python train.py --num_hidden_layers=11 --hidden_size=192 --n_experts=160 --experts_per_token=4 --d_expert=64 --d_shared_expert=0 --hidden_act="swiglu" --moe_layers=[1, 2, 3, 4, 5, 6, 7, 8, 9, 10] --router_score="softmax" --normalize_top_k=true --routed_scale=1.0 --balance_loss=0.00513 --balance_bias=false --init_std_router=0.0276 --lr_router=0.000626 --vocab_size=8192 --norm="rmsnorm" --norm_eps=1e-05 --tie_word_embeddings=false --optimizer="soap_variant" --learning_rate=0.00339 --beta1=0.95 --beta2=0.95 --max_grad_norm=2.0 --batch_tokens=[32768, 65536, 131072] --max_seq_len=1024 --train_tokens=358900000 --max_steps=5195 --dataset="wikipedia_en"
Below are experts of layer 7 (counted from 0) of a mixture-of-experts language model. Rows are named router (the router's row for the expert), gate (a neuron's input weights, with its number), up (a neuron's input weights, with its number) and show model dimensions 0-191. Each number is 128 + 32 x the weight over its row's rms, rounded and kept within 0 to 255. Numbers have three digits each.
Before each expert's rows: a language model's description of what the expert responds to. This comes from a sample of Wikipedia text that the model never trained on.

# expert 38
Sh and h onsets
router:131145122082086121155129126087137141117129144130133182181069122041127120141155120095150142097163136116143158045104113134135151157091093118151164110123124133101157180162104145156141161087068178126093124089078083113153157122104149086072102120092092093119138114123101175151115187160126126139141110130129136148157151165138087171083157130090150143148194110091137111152177108127183173114169139081120135098085117147120127231149184177106142094166091135142136137179193146183126151103104061115136065128165171117119104159103124108199150105171085088122206070139097137123140116163108122137
gate0:148097204108099177175109109165105148163120160114107132112105190073122077124133088119082114169147143124105104142130139098135170120180126131161073083165103135132145169163161117111121147113171217150070122150094145147115062095091134078106133122060148090117097146158148084090145125160142132088125131118136080163135189100081084107077133172105126127116102144123082146122203113099120144088157091129138209112136164100084091076140135107120126173127153090170192157167129114156128179149122199071111147151124093085188080113144147175100119154140133105155177151093157107109165107145101167117
up0:107142124118101106099157148094165098179051143087090068140130127118140091081143153082068112120115112109112106115124138184069088202119122130098154125122116121114147105191117150206203124169135174134117174118147168101038141131130060152140158172101149119084121103186115140160168098135187159164132104135132099145145079114121147120133127148170077070090050119149153154142119130148069153122149127148122112126115107200118128161112110113133182157156166139106122140131110117140089129116120073154146106115121079124142142090128148145074140167096148149137031088133135139086048161140179131098
gate1:128189085135094137105181135091144155113156126128144164150154126084108130156155112145130124087118128168100136123121151165132144138085124136109179162091127126099127115142149147102163103155191137117117132142135123119212132096129177074150137145092158129114152136146160120148187158143150087137134133028131105157117162186064075127055165131161168181164080108208122139172160156118149092133149146137187131124128150084097113124116172137141094133169117157137149177157145139120108057171176151170177147139071150043084164112132098134076215085127141139136128139119214112142167104139112161088
up1:134123129162135100095123084122145130147124147100138109066098155158136159156144147123137148194183162161127080104169152166160115095143117148106085120100108144099077161163168186102156145083116120161214128157094134161116171144084161129150098185102139154058168129099142176164131191133092082200157178072149119122150118101046114123148119121145128114128132081100141108155156168137107122097053027101157180142151120110123152104165169145153141158155116133103115057176200117113130124080109147124140131132092140126094140095151152128123192092217114134132141144098081104102141135146128169141

# expert 45
Separators between names
router:074113108171150090090107154098118116134080116158139145102091129101096093107154181085071135134079141162141134160177141209111155161133092152128128171109132089139072128172098145113133074077114134069128072088157133195157136142122122117145126172130123150124143084102141113146174149119099119142108122136157142106124071120170077117174180125155091094117126086097107171103189081124147100127057102138099138162157089042108091195128132130164138129141132068136145110081144150156089117144198081208078167138098144135123147153122164139103181149139078116177158066156136121160151149116149178092
gate0:072109116145107146076151099116117145140144122156174138051094135099052124131106082159088135109135151136154155129106179164123167126146082189140171165079124134121111150159138136086133130125140134127146134150070063163139075178057103112095061169160140069101134111109126110160107110093144122129090123101139126134121114128125135065137164157146087095150091127211138100156178121064146127150153119129186203151171143135089076203190131116163149148128118110135105133098140169099110149132057158112104130099135100152178116109083092152130073112132117173141149126102108142069149199202158146111
up0:110181162116145133215139075131149119112139119116140167075074104144135080124148160122175088157166147131131038092163105093174157136117141129138078091185144158181143189148100158151151110118104140096119129121100151154087145177088145110077145176137155109101113142117142117116070143094077135094141153107142201152080148077060148105083098135088135143151124118173161129118103144163123137178080085154104180126147166125134150163107129168152106125127163164139149157017162108145102120153083100138089152096117141139114113138095107135126134166066111099160051080155153124085145105150087141193
gate1:111158080164105111115133117121105141135136126136177091157141106091097143096117147108072133185060076099131226139123089137139154179159098149091145163223142157167142099171126145142131102176151094173078058105125099186126080139142048186133085106111169121157114088146138079104147103092205099095107086114154111118153103115149161105193126132166045123127180143178155140134094152176109137154124082152151120105168089143111148150100050147148175132086120104106185118102133106155140128110121121157138083159104157122169125093124125135115149112120176116161122148130169118121140132152123090067
up1:109155165116130207110121135152125123132140151098129164137156096146074071068128198131168137219132153103119189119121127079129088123190117085111151116126111138114044059136139119141130138061161123083121097082151162153086091133130130114113121150111150169146146131146110101100078080117183140105120142143140129116104112150064058083141112095139136158133155147096078154113179150099085132134143136144152128145145145173181091158099058094204141103125120146123186084187132111087112158103106136132149152096149107142130078100184185189139169122179136193109152116132120106175131179160153111110

# expert 37
Taxonomic name endings
router:070146146166120159139088159177128137089103083045186162106141087123106115129087095169105165126120067109169088058071099156119131129180087100102133096134188087132158112115190081169182147134109172142117119178169180152100139165119141091158115153122059093050146124136134105174112100094129159127110180121111163169102094098156173100129103111097124139167112136118171115084085101133133082126083133108071123136163143127142144137121144078128089090065111121109145149129147145121126131061133130045121172113123158148064119124111105112120087122122077114148133139110147155125200109081095078100
gate2:119116102113156159110119138152053159122091085110100092141105129110081140112146090089117108111135142165133148172101159034116174142169159144153147107113075108127137148137111164072140128134152078126129098151116156113137171150108120180113125148104090153150059172172119125139159121113066150121139121125092112087193163077126133122107130123126105106132123134101148162078109143112110035136135170107061118069156204153087166101136108188165043176161075074110130110148121170102109068113145133095122141160087133109137117091129166108125130065176078176103098174105109146087111110195112075161
up2:187152100121121138117120138143145131092159082117137065045137137166191129081115125102163141106090115141155149182161176069115156134161106127077103217123137095123103157113134168094140137097144143134126171124156145152135137127125118138147150207115141128146068127109107123159172092150088154175144165098095111080132069072140150112130121205122127095143149153162080088112222115093122120095118125167082136089195136063131172138128087081148151150132100152116162176141160139115138121075086152122103112076131168128123083140087136144110112170112190112089181123181125107129123042107163140122
gate3:114151103073084096080082111125166124135108141131129080148123203051130040103129097154129124166128146141116101156110133106138135114064128076072160158160167141079121112090147116117102163115112107119033138089066141129119165149158127130161088095139137107144104128098164141161125121140139151118146078131136085079179137046112192124112085154169079134119128152113127120102104125151113151184092070128103099117184125107138078118100135167115103133164046117112140185100149114101108121099145113050135104059131139167157078130148126111190135111160104126117143168118057100169126134063121121095
up3:098117162146174222096182122067135158121164187146104174207175168148129148145129148092112136175067129159137136171156089152081096090162132111097101144111144144123114130093079162182187154169085170137120169074107104096114135110109186085160123195057069089155089131156122123106122095181134151148094097113125118124139126108141093142173135115121119092100120156160124118100079128154148091150156072063130168092134106189176056136139147164090154114113136133104113145171144088125098081140081120102126161130141085080111120081157144170137151139148129139179101107176120143144163158114161108150

# expert 10
Capital initials of names
router:183145103150113137118111065080132150102137154149103128140086171120123165144091109178194101146130128174105151082134078162119092159114118169158126087165148169114159123137132167148125138098102170148136083125054080104132161116063134095090161096099104095134121138140152178122108139100114160164110114130127198130204195127214129094097184131161134128087175133082145202173194103155151144171132097123193108113112133115114119149161154127111164108164150130167097142156131167160135136065116157086105064150160130102120049116126192164140127149137135115116166109139145178194134124103180138164
gate1:179121227125161113116133157148152092101123121069131121134101139153122142108105200148135148157111120178082106179151136122107085095112106059098142114122097157204101106168117137159140129125133139114146127179084088100140114064126151125098085157133087145117112064082104114129138138105145100173139101117115166178074149109147116087136144086106148127103055156198099139140151127120225064149115146156156153164180116144114134145113119121129091091069096087116159121122153050133101148100125170193130131135101112103125118132149179053101093141190067139157104157089131147191124085133152161119
up1:127134179133078115076105149125156109155127122130139094137169119137095140105100131106180094130130122167141105160179093173133131177095068181127115125187129055164119108176120132091067133129132138111092114180063136144116135119131165118101172127202109111156088108113130100150136088076074156056144070155169190150144124077133146095175184101104150147099108158062117127099188163217145072139096136116130175138154095131099119125142089141117115115085166135145103131140105147110175121090151103150013073076134112102120135165085192117157137107142145134071134132149104142111104116141127144118
gate2:162167115084145114146162050146077134121136142149150134131146110123128103117129132092069060132118117135157125164140140117097166113152117114124064167125130151149111114131103131189151129165133138088123118098106161176230124152098129088113164154131085129040117120163136132143128171128108103133165116136064097168162094092186101058114199177136085084082132094127124112092091135112135151129097185130144136070128175148113159176109091114138146100150088094173156083165082162139061078116127132133152119149082093107144096084111107151074158146151112146137160061105132155234133140153105157163
up2:131154181102107142102098146160176099130127169166104135080165118118147165092132115145131150103183165107111151164073126187076157100166159144123092168149160154085084062115121110103104166148180109144149112099130140169150110144130168141138119122114118136090122157164141159130183119103185120158107096138082142100123148116205150121110163091112096119158149151167084142107141219149158171136210174065128052104154103150113148140189138135045103102159105162115128145132059095150115170130126163099137125170158122120184083097127075084084101107101134088150129187111089094149148141109163112068

# expert 61
Conjunctions in lists
router:116080103170116092091139140140159132079070150170106174129139154130133102157194144131160178161102165135142168114171161126143116139103092132163141079182090113162135164156083136113121157110137108125185112169171139172112076180146089158188163117125172159158085087110190117140175161117089073126113106153166100143137110125120101106150147078084076133131144126096108148109138136077111135143096145126161159125099136131145083081104155078056113144069124182114119151162153096118100075143134077147087131123095147100204060099098081119062165081077097127130137177165106129152173089080155157088
gate1:101118140129148129115076126184103129081099148135130128130145108067101158075139190162164064104125183174100135145092084098172151111105141127143134100128194076136122173161145163087117187123108133127156166176104060109103068103155157095165160134066109146106177143130097110121092102163040129146131169130102174150143169126123143153161141151102191129181058092172100160142167136116186131147125115172091113076134147096111130184105138109097136194122126150137081084177132149091126096132150104169084139139079103138087112186109100155097112156102137134120087106114147153107195116069113121085
up1:147145140091147163173103126129119108142126114091255103101121133136093093150126151091121154168148150078145142090116149117148089146180123139131131133120134140104144135130164129117129133171108117124097107142130130156134128155120157087149103123204101147131171132116133095087114099066118165067090112118145175140120145133119107175067139089161105104085085148089104083130146112075062120197123125106203134139151121116109085145078166082177142151121171144122179126123127113136096059057111142063175112102136096143166152103182140126156210132150130108132121047098110147154106088097124238146
gate2:168068069071096097093129097205114087160129124158182127157144108125115148070197146230142138123114162132103115120133149129132150088142157115167088148122139100145119136111173114121183194068117152152156083123143140144073122122128074173134095120118094178105126121139125146156113138142125156131135122071103154127113091121131108134199119111108139165127128123161120175138143106194101155111148098122147176138161134133123131190171087067122169099071139145107126100161120116209141080162094139145187142075150166131092106033154132135172156181120070140102093070156112145107118130104145099177
up2:096163112105132163195096184103133169156115112189162134179097115177192123170188166129141094116166074120129139130094157138071102126068079141157114105093158132089115198166106182160146107146153105163143183095121112076085146065144121057163100115208145105112164172146058044113136105139165104150136177100178115108108128126151161111091147133083117154141096146095125108154154148154194098148133103122158119095142165169142100179078140129134120151132096143119162168074137110114110116086165120101139121135113141151105119176148113098171101137171158098146105138050162119110149155150114101142

# expert 31
Table cell separators
router:129122166110125098083088095141037172080131164166134076154168154082102093165192128147109143096046125105150141130172139107149113072128048160124172129103155043131068180134130119132083099119158112140128119110118111147119131152163136133139083136171147184152137099137107133130162082137179089141180104074163134111123147118071134137147151083151059110161103102102103151112153146174118099042096085162110111135152118133143123168120166123096161132142101123084169107080127117118079128138140164174139122180121052131130157130115159149149149195114092082136083111164074091133146075149129166129
gate3:120123107134121134111155134145161128130155168133077133108165142089094135145150162087111107213102162129087126103155196096155146105162130051146135056176162105132152122112073162071176160168077149118159129048128200114096131122091122133156151104112123155105131101109102215131142114124121116171154106179102124186112169141148162057116085130135115135150043130101132147186094166134118148118130121147159123121102123134145110116110171156101082130138109038102112067136155137093088037114111137092164154128121126105163166087143164082140096093128076146151132166067135163125159120122119141180
up3:106136104139085169128103158139110124078188110177122143102179179103161141130105092151106166143146109159133153118141151176089075137122106052118101098141123096125145145150086108035157091127148147120143124090109128153093108100046138154164082145141126135153116125101184169147146147068112141175171098104110171097147133116092182143125165173110135103123124123104108134130179119110113088100117107132140119088137098092138076100135107136133124132156156104157091143078130128139106082067170155194131165089089141180143168044150118107144147188089051168231135126050121135135142089132187132123
gate4:116117120102143094121116153114203101094120059136091184151122124152150156167095154102149121118153139145146142087073093187125137130118164139124123163087138094124160166135140095105107054143139115078214151120108088143091124160127182105229139104133121099102121078110090169189113132137113086117096127128161166134128175144134081108137112111175122114107072172115075080136103079158125092110095037090100099138104190124129165127120195143105152144111133146129157111126150139139161121175158117077174130118121083208111101117173102137125060137133176152142141162146112165091135085145133046105
up4:136119152120094109078179151114125153167144131122191102154127169154108160111132117098149110140080103124113099157155178118101147166154151124135126106177175160114154091144158103124145184211121106154068127115111111154139121144141071148178140137170168106131087163146158121135082107129077149121070125113165140125148098202127146135100060070101143108100143160078181155092151128166097148089124120156146198133130089103063122132105171145068171147173061107054134145105095171105190123125145120093069147130126128174085135191140139138213134120114178108131093070116122192143105144141123122078

# expert 15
Word stem pieces
router:077122135112067192138114159190137145158137141180135113176157134103167152119103129060144113097175120140120107103121140128140097046116109141182136107158183163116143121173144074155121120150142139180150178085101128110106118084083100109091059186141164151147122132185161119144128105173138109077132146149100075169135110115137118135156095105141166071092178105246146136076162155166151137151208103129113148103112108090080135129171127163174131142095135106104107134147142127113181157088115146130171134116157126168080115150115098132158189175099112163165162125087135144098129133176071078156
gate0:096113134100082153105171094155175127112120135086145128137140102110094102142156086131076109127084131134131103148135147101079056097138126038123134149118166062140169107164157167140142133129097140129103074139143126063232169102135129156115137093120105106078173136141116117097210164133137066110152141107124107164145105131116094098153180179127096120110083155194127137129165154136086134075122168108110182169128124117064090150187141116108119163184140102132092137087109102125157150132101127151174183142138107131140059112200072174168127121119121106145158060067120113179132104111074116132
up0:119124088144118163134079135105135162069178127113140148136164167102145167132109136119126138088135087114144143126104161117166088088146125138191139166118163112054143161141136111119145109103172152116114070117130089109171131120145138192163152043093182055086144105106134104153125097138130174183097133120088066188154099164113120176111116133118128149120110116167116099108121124141111083102156115214116126167125109133119058137116116194026129047113143163131064144097193116163136181172078118152121148079159127133106065150179134137062127122150124116151194132136134144115148105139108147162
gate1:152109147144126168177130135141099142165105112167063171131070125178082126141141130110101130190155116189049136072139151116077127125163142138161102205117200125152145115156088135084094182153134152123069130150119100126118137173100113147090083148152120101155125130108192117076114108113211118111122111095104113112130164147082170110131106171112152125137119079104117152049149130039102128113106098136068132130077107159033135201159073133131114147148102195159094113164066119151147143161102171134153122113100117167102155129125158141116128153133144099173146121138077103128138084135120137168
up1:088164144124145122113103126116108178070054128079090167037167086079136148119144127132134086126147137076131065159089083051143155104154109091123141072201100080157145097133136103153169139152132131157184095134201132088133123106167110093119175059112140174094112124103109137148097096125177164098096102121165163107124144137137089125162147118104126136148143117151116158130156155174150121183118077092117118154172110197136103143157165101161065130091134144148141064067156124128097141177138135094127135155113090093151130044121133084154122148067128166125152132192098118171106111095123148116

# expert 46
Vowel pieces in surnames
router:139152118159088112188138162140105149081121133135118118113110105133129129122150126061165148093078102120138109062113189103116158135116175134130148083138179140105142081181177125128154151145095153129145118117184092126128107144121086120161143103160132211103139168130162147138140147126087128113165163083108080105199133129181152098058093161086114087107108122146194129069112100108155144160068074156127116074102119098192124105128153072135059074147181103171101108144142151120149171112148168139150150113132173161108090067066156092118111129108124103116175199100123132102040149161174133111
gate0:091092103155100134161102147152125222179136102121105155081136149119129106112126155167140113150114131090102096105099169116177131081137168134144136157097110065153094173137090121105104119093135106196149098138102082158108117081129130123137113178140151140156152177162106168080139099150106186058141111117159132134097172173108165146150063195092079117106172156092190129116080180098142116196123074114162133164118104083127136121117068150140101068154115091120096181154142141136102123160104130153184104182134162146104116066157174137175142086064099177164111078143133145090143107127157178143
up0:109146098124118124161105205099150156154072114128156121097117142112147129153125101130103048093144114136146122130076083190130137130108143072128159183075157121121121111133163129119133165123055176179104116116142155128084106122146114113042145114124134129107119147118094124154116113111155028188111150137130163163083118077147096161128119068097071182153153153046155159097099146163150119177153077114199122157142122119115076104135089117147116144169094133125061145197147136125089131182189141182150129109159142143166160152128142141089131105152160130097175113124052163136156192132134133166
gate1:124157052136059102073104110088125118081126150113137075130086136125166130133149060144116114153151133164132096119116135165151144132168133131110138119181137140084149135155123138127139124080110139077160115145068109138138115132088151094177089155086162095062099117188118068149128065108128087168102197126108087091120160114130167172094126161133095176138091175113113172034102114076113140143144181104104104112129088117145169106213151093139126122118154129132109123131130105186197183156140153155063136151138100116112113139213187130148110114089116101173149146128183131110146171178122162094
up1:176190115158124128090126058116157144139132145147155066150197077098092162136131149134102127155115081080119114103158061088097130143133124132043137132150129126121180124147073074171083156170107138119120154146131139131103142134127128128117174114116144079150160132135160158081174117153119150135102110208157129128147143086119136117134189100210110107168091149086133120145185099199122135064154110126120202121215161153143203163151140084160139107101188072094093189111091157131165108129116118131157100121114147156148126183119124145115140110125170162079120152140153125173099145093182135157

# expert 40
Coordinators and possessives
router:155077129152124157101180126121163081100092085117110117150150135105127081116168076140115103120154126153161166121128187229197107190132075124171130114134168102110137203117086082117152160110110103124102150130162139173101110160092123123140102113111122125139057129106142167102123155158139114136140068161080088126113093141182071078144101148115111113128161141099131205114116095151145145140130152123135087086156118109160136104125106099135131183139117116122108115172073116173110117102111125125121127034112104096118104230143050053119164135147156145150161137130141103069163103141047156148
gate1:133101086150132122091123144137147135182082137115104135095162110187154094144105145160147157104140112145117094102139185182114098164137147208161063161144123125153116180152091127090157190175126150124146192088134144119192130108124127079147124166083078103128120111129112152128103096132132062141098190151184161119114102048074154117103148132102146137138108170082119168159106135132114076122089110162147157126039104164103103093140107111123182116087134117163150110160111122132149135173115182082145213084143060151117146112093116121154134130173179172095156138088158130070128122108139046155
up1:131141121145192114102185186128136173118162141175145122116109133149098083081169166175126079134084186148142144126117147138111144084037144168106179151111114152157109191176103130115125159151145156129105104093175126119139134159091169156183107116142152153161118106124135126097089143068179080182137091092105110123068099152174126169134185125150105105155098135122108187130155110098116124118167113114076113108041145121125204126108139106171087092153157123142130058129153133138087170158140119164087116159055104118091077124106120188099099138105110106159197142103096173085182151134125100157
gate2:098137068078101144138157154130122130101127116080173127113145107129121148127146130148148097131133117157139079102108109122197131096108044089138093048112155117139077150166096119076138141128119120183145141146164131161074115139083086113108076108120097148143087180145101127122091103122118043119118117119063119092223100097118105118159075065128103106158098184104121107157138102143114111165129160159148180155122133061125107087135124134104104164150119160170117163162120130116137079219150159165109156071049067103127135123113072118149082145100133112147156152154152139090094106200103078128
up2:168134145120162112076121136135125122149106108192124170118092152206122087115142128135121109181097127091140071131103161081159118074155151073138140152099132130163180168134086100113078136167113149128092117071166063166206149128174122191153120089150209128215122195143171110119148130145218096170122125146127101167141127099109105144159169091104190113128160137147064170121153163089105157087126091150071103143159107172105111128113135143140117116125151132143139118074190160090067124177108160159108136096094152084123089130115145170128151130109150131149131113132124102153093102063153118163

# expert 26
Single consonant letters
router:097151144110168101100131147128179065126113154164098103125139132137132107136156110134163091149169123143113170181183115103107049101113090138128163118138108158173177177157182165127138148096088129131102109165151085097099111146097110144116115118144165076061090148105148155100107145158157171181095138184191104145104146095120152115103106115102096150120130103089117131083142078111144132215159162135090126175096185151109178119092196116137172133162110141135110186146116067095125139097082176102146074105127139068159136173141177132120114075143116110116177128068181157159098112142226102134
gate0:048151139125142149115139089124107155152159131134106113163126108162123138126089091186116061080147061112114165154162099192146102114080103131085192214091186150129149142099113145042131194127099129115115128084131144163119107111057219108156217084123147137142101145108107132083129106135131135097146085180151152110130130105117127139171112148090087128154074153124146132128122127144125116107122200142098131157108140143105150152115129075129180149129121119118129173159090127100151138101159177135095091141191116144129124118074121202110164155071172078091123128115165175072088151144119154099
up0:165139135092136128057118099115157169124099171153148125095132116109165098169119099098123133104120121142087157068148169196101098201110132106143149150113159099052146195078177099116129119127120106148161130136122137123048090177142068095130163070124081034110102119137053154100148111138092201161116147174106126145071176127097142125080132109099152127153124140177141151191148133113086117137149145082111134134139184126152078160116102062119123114096108124131140144076112143138123070130107151147098114115166119120078191118101125155101118165104139127161108099166076140114060139122075152069
gate1:143177169106183113119151144098153161119169102097068143087139120156203128118179135120126109131123128197128147154059130145084093150160101098131132221060141126119184165142079098103153144142078139148042024112151132155166103144115134169152103119112154148090142138107166106141125173090083181101122181134071141148122137161126127101072120138164115121105152131129115125150146175161127146156163113185118136173094101086117178119120167123115082102143162140155137115061168133123127092182161132114141116195120121139189100112152043118143154125088089108144143114137154157161129158137125066107
up1:090119173139109168169159178109156102170199206103127160131152158137047143081106153120095106130117146196144103139149193166149105137152085137144167161155149103137175146156105105154108133144125170144147169132141120112086132078126076142073128092085190138130141096132147070138166121121102126105145131103175157099141110186132104088157128056074128123147165121137103171195107115161122138145112153078148173123167135107136105094083159123100137120182125147140073114112103149128090142111070174128147109126074074123143092171096134138218193068138136130104065097194137123122167101153124140155

# expert 49
Relational prepositions
router:090054079173120140167159122164120118107089134075128181137148135095153173158119163086179112098102104114097117155213095088115148095089113103154145211070066120150168087138116142146109188094107079139081131119138104164178086152155114108089162189139136087136152141126113182084109139135123066141117140103094147131113133165135123174133112140130063139105153125199120197127154116114127069161155128139127105171135156139072091110085121138165097195166148097085096114147138101146127104107081158123111156179115109067111133103107076141130120172163116107186072144158102118131122138136085176166
gate0:150082135138111126158097104114114157104168123100117053137109139114179174090096192139174143093155131112136148127102163117140158085091134099146138122146120132129092120127073137075076082103123105079079130183168119108093090151098166087101174097168134098084081097155199137109092135127040149156034141170166099127100145113135154187122165113135084104154130113165108188076112090116101160161102193112159152149119146124118135097137171162155151078143137111147158161113169135118109184181140149114147165099184092104114169178139185068122118123097119167128100106119187126155165094161126141179
up0:089158141192190079151168144083108169120122126122169155132121097080081044127169116160090155160103134120182167141088100161149114168082082108116051091131157176156108156145141161134108164138084145128116164083141110121118102157091107180087142163184107087163140105148077137139111131140154065112101126112113121119149165130137187126147088069148128123152122164115167190087155125119119119075099108147100142162140140159123143080133171125111081132142105108132112095090142114179142130125159074110139180116091128136121100106128219097199166198116110116117147091102141141033157067119128157116
gate1:070094088075114101144136102167102085109126149016149111118192097101118159126122145107114166160159092105131127138114104175141163131148131144114146115118099105139073149103159163146062116098147010118114173183086073122137089133171142128155095129113114143159168167108141167194141104125128122111132141157131169091157131076128091157125182092143110105122140136084115190098116134108158112106135084189159131092154108110089107154118127204137126194109148131142144111121151163115135107140133091188132180191081120153091117150127127130081133088127113142103139184135171178213072113106118097143
up1:147152121133056151133068091139085126122140152157135119147084146121172127106134140084137159137167092082166056141112131131080093129163141191156169132098063134110201109113166080109153117139166135134125141073137123086180099129148151079141139168089120106147222132106136107098150130121158146171173186110143070198154119172113137152036166169043122110184108109138120131133177102137129073155134113157122151137159116168152122118115145147124198134136083100101132095095090123136139113123116135086130148132129099081116154172095087120146182117175148114131144081165105132139078079139213122141

# expert 60
Census and table statistics
router:057146111163105103103087128130103168132098062143117129095166185101139117167124120143094110090118182108155137090127149085093185120135160114128175104192154122134192146105125062149127141167173123127118148108194102084165116153121158197106097203195145146104161105168112160135130092111104134080121115046146121131101117131067123126154089151087202172149074099140157167157064144148179154101138117124122105104167150111109155132102131090143129152125148130119141108174058123129130103169090137160160137100154129154152184171085147078133160185158078177128082115151101162137103112156185137148
gate3:140069142145145123105068095165104091115102159071084109126108255083147127149176144120138113109140126136107135173124101124132176115153155123144071160164108057126132068107203122157115147155200114122129165099105158078111120094158104157128140159088116118144112148182116119201115068136116137096150139075106126097123145084150092109133106139179194120149137120124101082159106193172129161102154101125081162107118135111131143165074174158070127166129142167108146105127147081194145141109156136119156067111125156158078116169100098132161145115106134145151155151079094124164105102082117070115
up3:098146113110183152122149118115127117087121150150162096076219178109124167032133102141097155175114211146100118132096083136057122102153062132125155094051102108108169155085144121142143113119200092115142155133163089156092105109114114086123106185128161092109134104098084126082102103183138137188103135083100091139142136176131111113145123097151163118085089149162126157133094135098100095119170140149150138138115156164124189179150126124136127121137141143183160096114140161096101144109137165070180155132140152169126150142098102158087125153124104144069128113138244125125162131152075113083
gate4:130157134086083114155143117145108140146163134148120130137166189085101100105132123110112168153125093092152163143098171113098155050156115102111124120061178130131162153110088119117157104095164063158123104165118158095173105152103144125154129129130081143101141138190160124116122088079137143082128113138078167162168131148116144145189194151102136094102119097102095169102174145121156134083181081218115129110116106104136111132088140102106113062141134095120141146158087157145084061136111145153157100118092080147137147193061069210138100163168087126158074107176122070103112130145117066190
up4:043141083157091128103129111116147075153127061089162136146120101153150175123087073130148139154087067123119090081116134121198110088108116086142138086142102162169182131136153108124113122151055153111120128124095123106117125091140127094119156142151136070123111086127079108203140130113160071153053102120077113165106099132199064088147092102082142124080153110088157166168138082118122140156181167132130125133110144116111077128142114110138149123133144139114124106116110136186098146177198151159134158079157086186123124244135141092136136092095096101102113140136114128143122173129198138097

# expert 18
Quantifiers and determiners
router:160102102179109075070118104143139146105022149116106162082147150139105081122113080151160088075140112136133133165135170126098182116139137116080126076094133143195131099119135076100126169158085120109099114128176145119111128128053163153115144133135142122103098098126090176089122105149154112147147155158137134111094121091135075116125088144067143110119088094124124122081126108142163094074144083117101089107058169084193131148101157113117129181093163216100149157109165129197070116100131147177142124159098154142185149203094148127180159079176109131159140103190111138144092128138113130158
gate3:092107083165127141111148115148147157161107162164133163099153112108109122100114092149146173130151126079160083161116126113138212079121064074122157127020127139089115104137082111175091122158138145105129085147180152135138151123063192132130107123132084092111113172120133139165131100152129159129134168164093094158092168112102143108138055105111170164183122091156143157131125165122128127137171090148129181109107134104087132070188138121125089144072079166140028145164113134115152113139165095097156094159133179174070137175129166139127127137116087140186050121120096134209139128134128105140
up3:133117145124210108090086158146189098138117095124075120105052149133143145116104158107129148134138144120128118099150083156104094143093136183113135097159103173119144123077127048134116087118105128089132147170126123163147139132178180108119143132179123153130135175136112150202096149041138124098160080107147126111145169093090183177125156195145139105134089117106094088225115130115129138102088129126145208175126139128154148152133105080105099133159123111146101131126154065143091144123095169145125130135139086097095164063095103165077118123124139082163157079100133062161138173111122177041
gate4:087155080173172120151123161151143162129120142201126130169134089154133132114133118138106087154113091101115141119115100116146169154064131095100131088098136001167194117123215154105144152141153134125141087137154078130116174142183130157194115077142177123121162068147127124091149114124138122157129100181167130155142112101154132155163173155126128102169143107102110139167134115108097088084152149119126172099120144114110186093141129141159167145172137139106157193104118122152099160135108137108073080082134105136154189152125099154151137147208075145101106102166209228146134147144155158128
up4:130121183101160159124071109111090088159161072171142118122094140141143141094131121064113160099089133147119111114132116161149088147137164050117136122149175119152100115127126048151109126091089073128184107134120101154102173168152183124082151121147106126114173095166131142152159138183100136123111112060124101148210131070127125060173101105136117132108094138151143127137128135096104115134110168142103113113123091159200118152094131081111129117148138123168094110140126147170078143122156119247078067161124151126167168073069071115139102135132118105087092119126154129165109157219128179089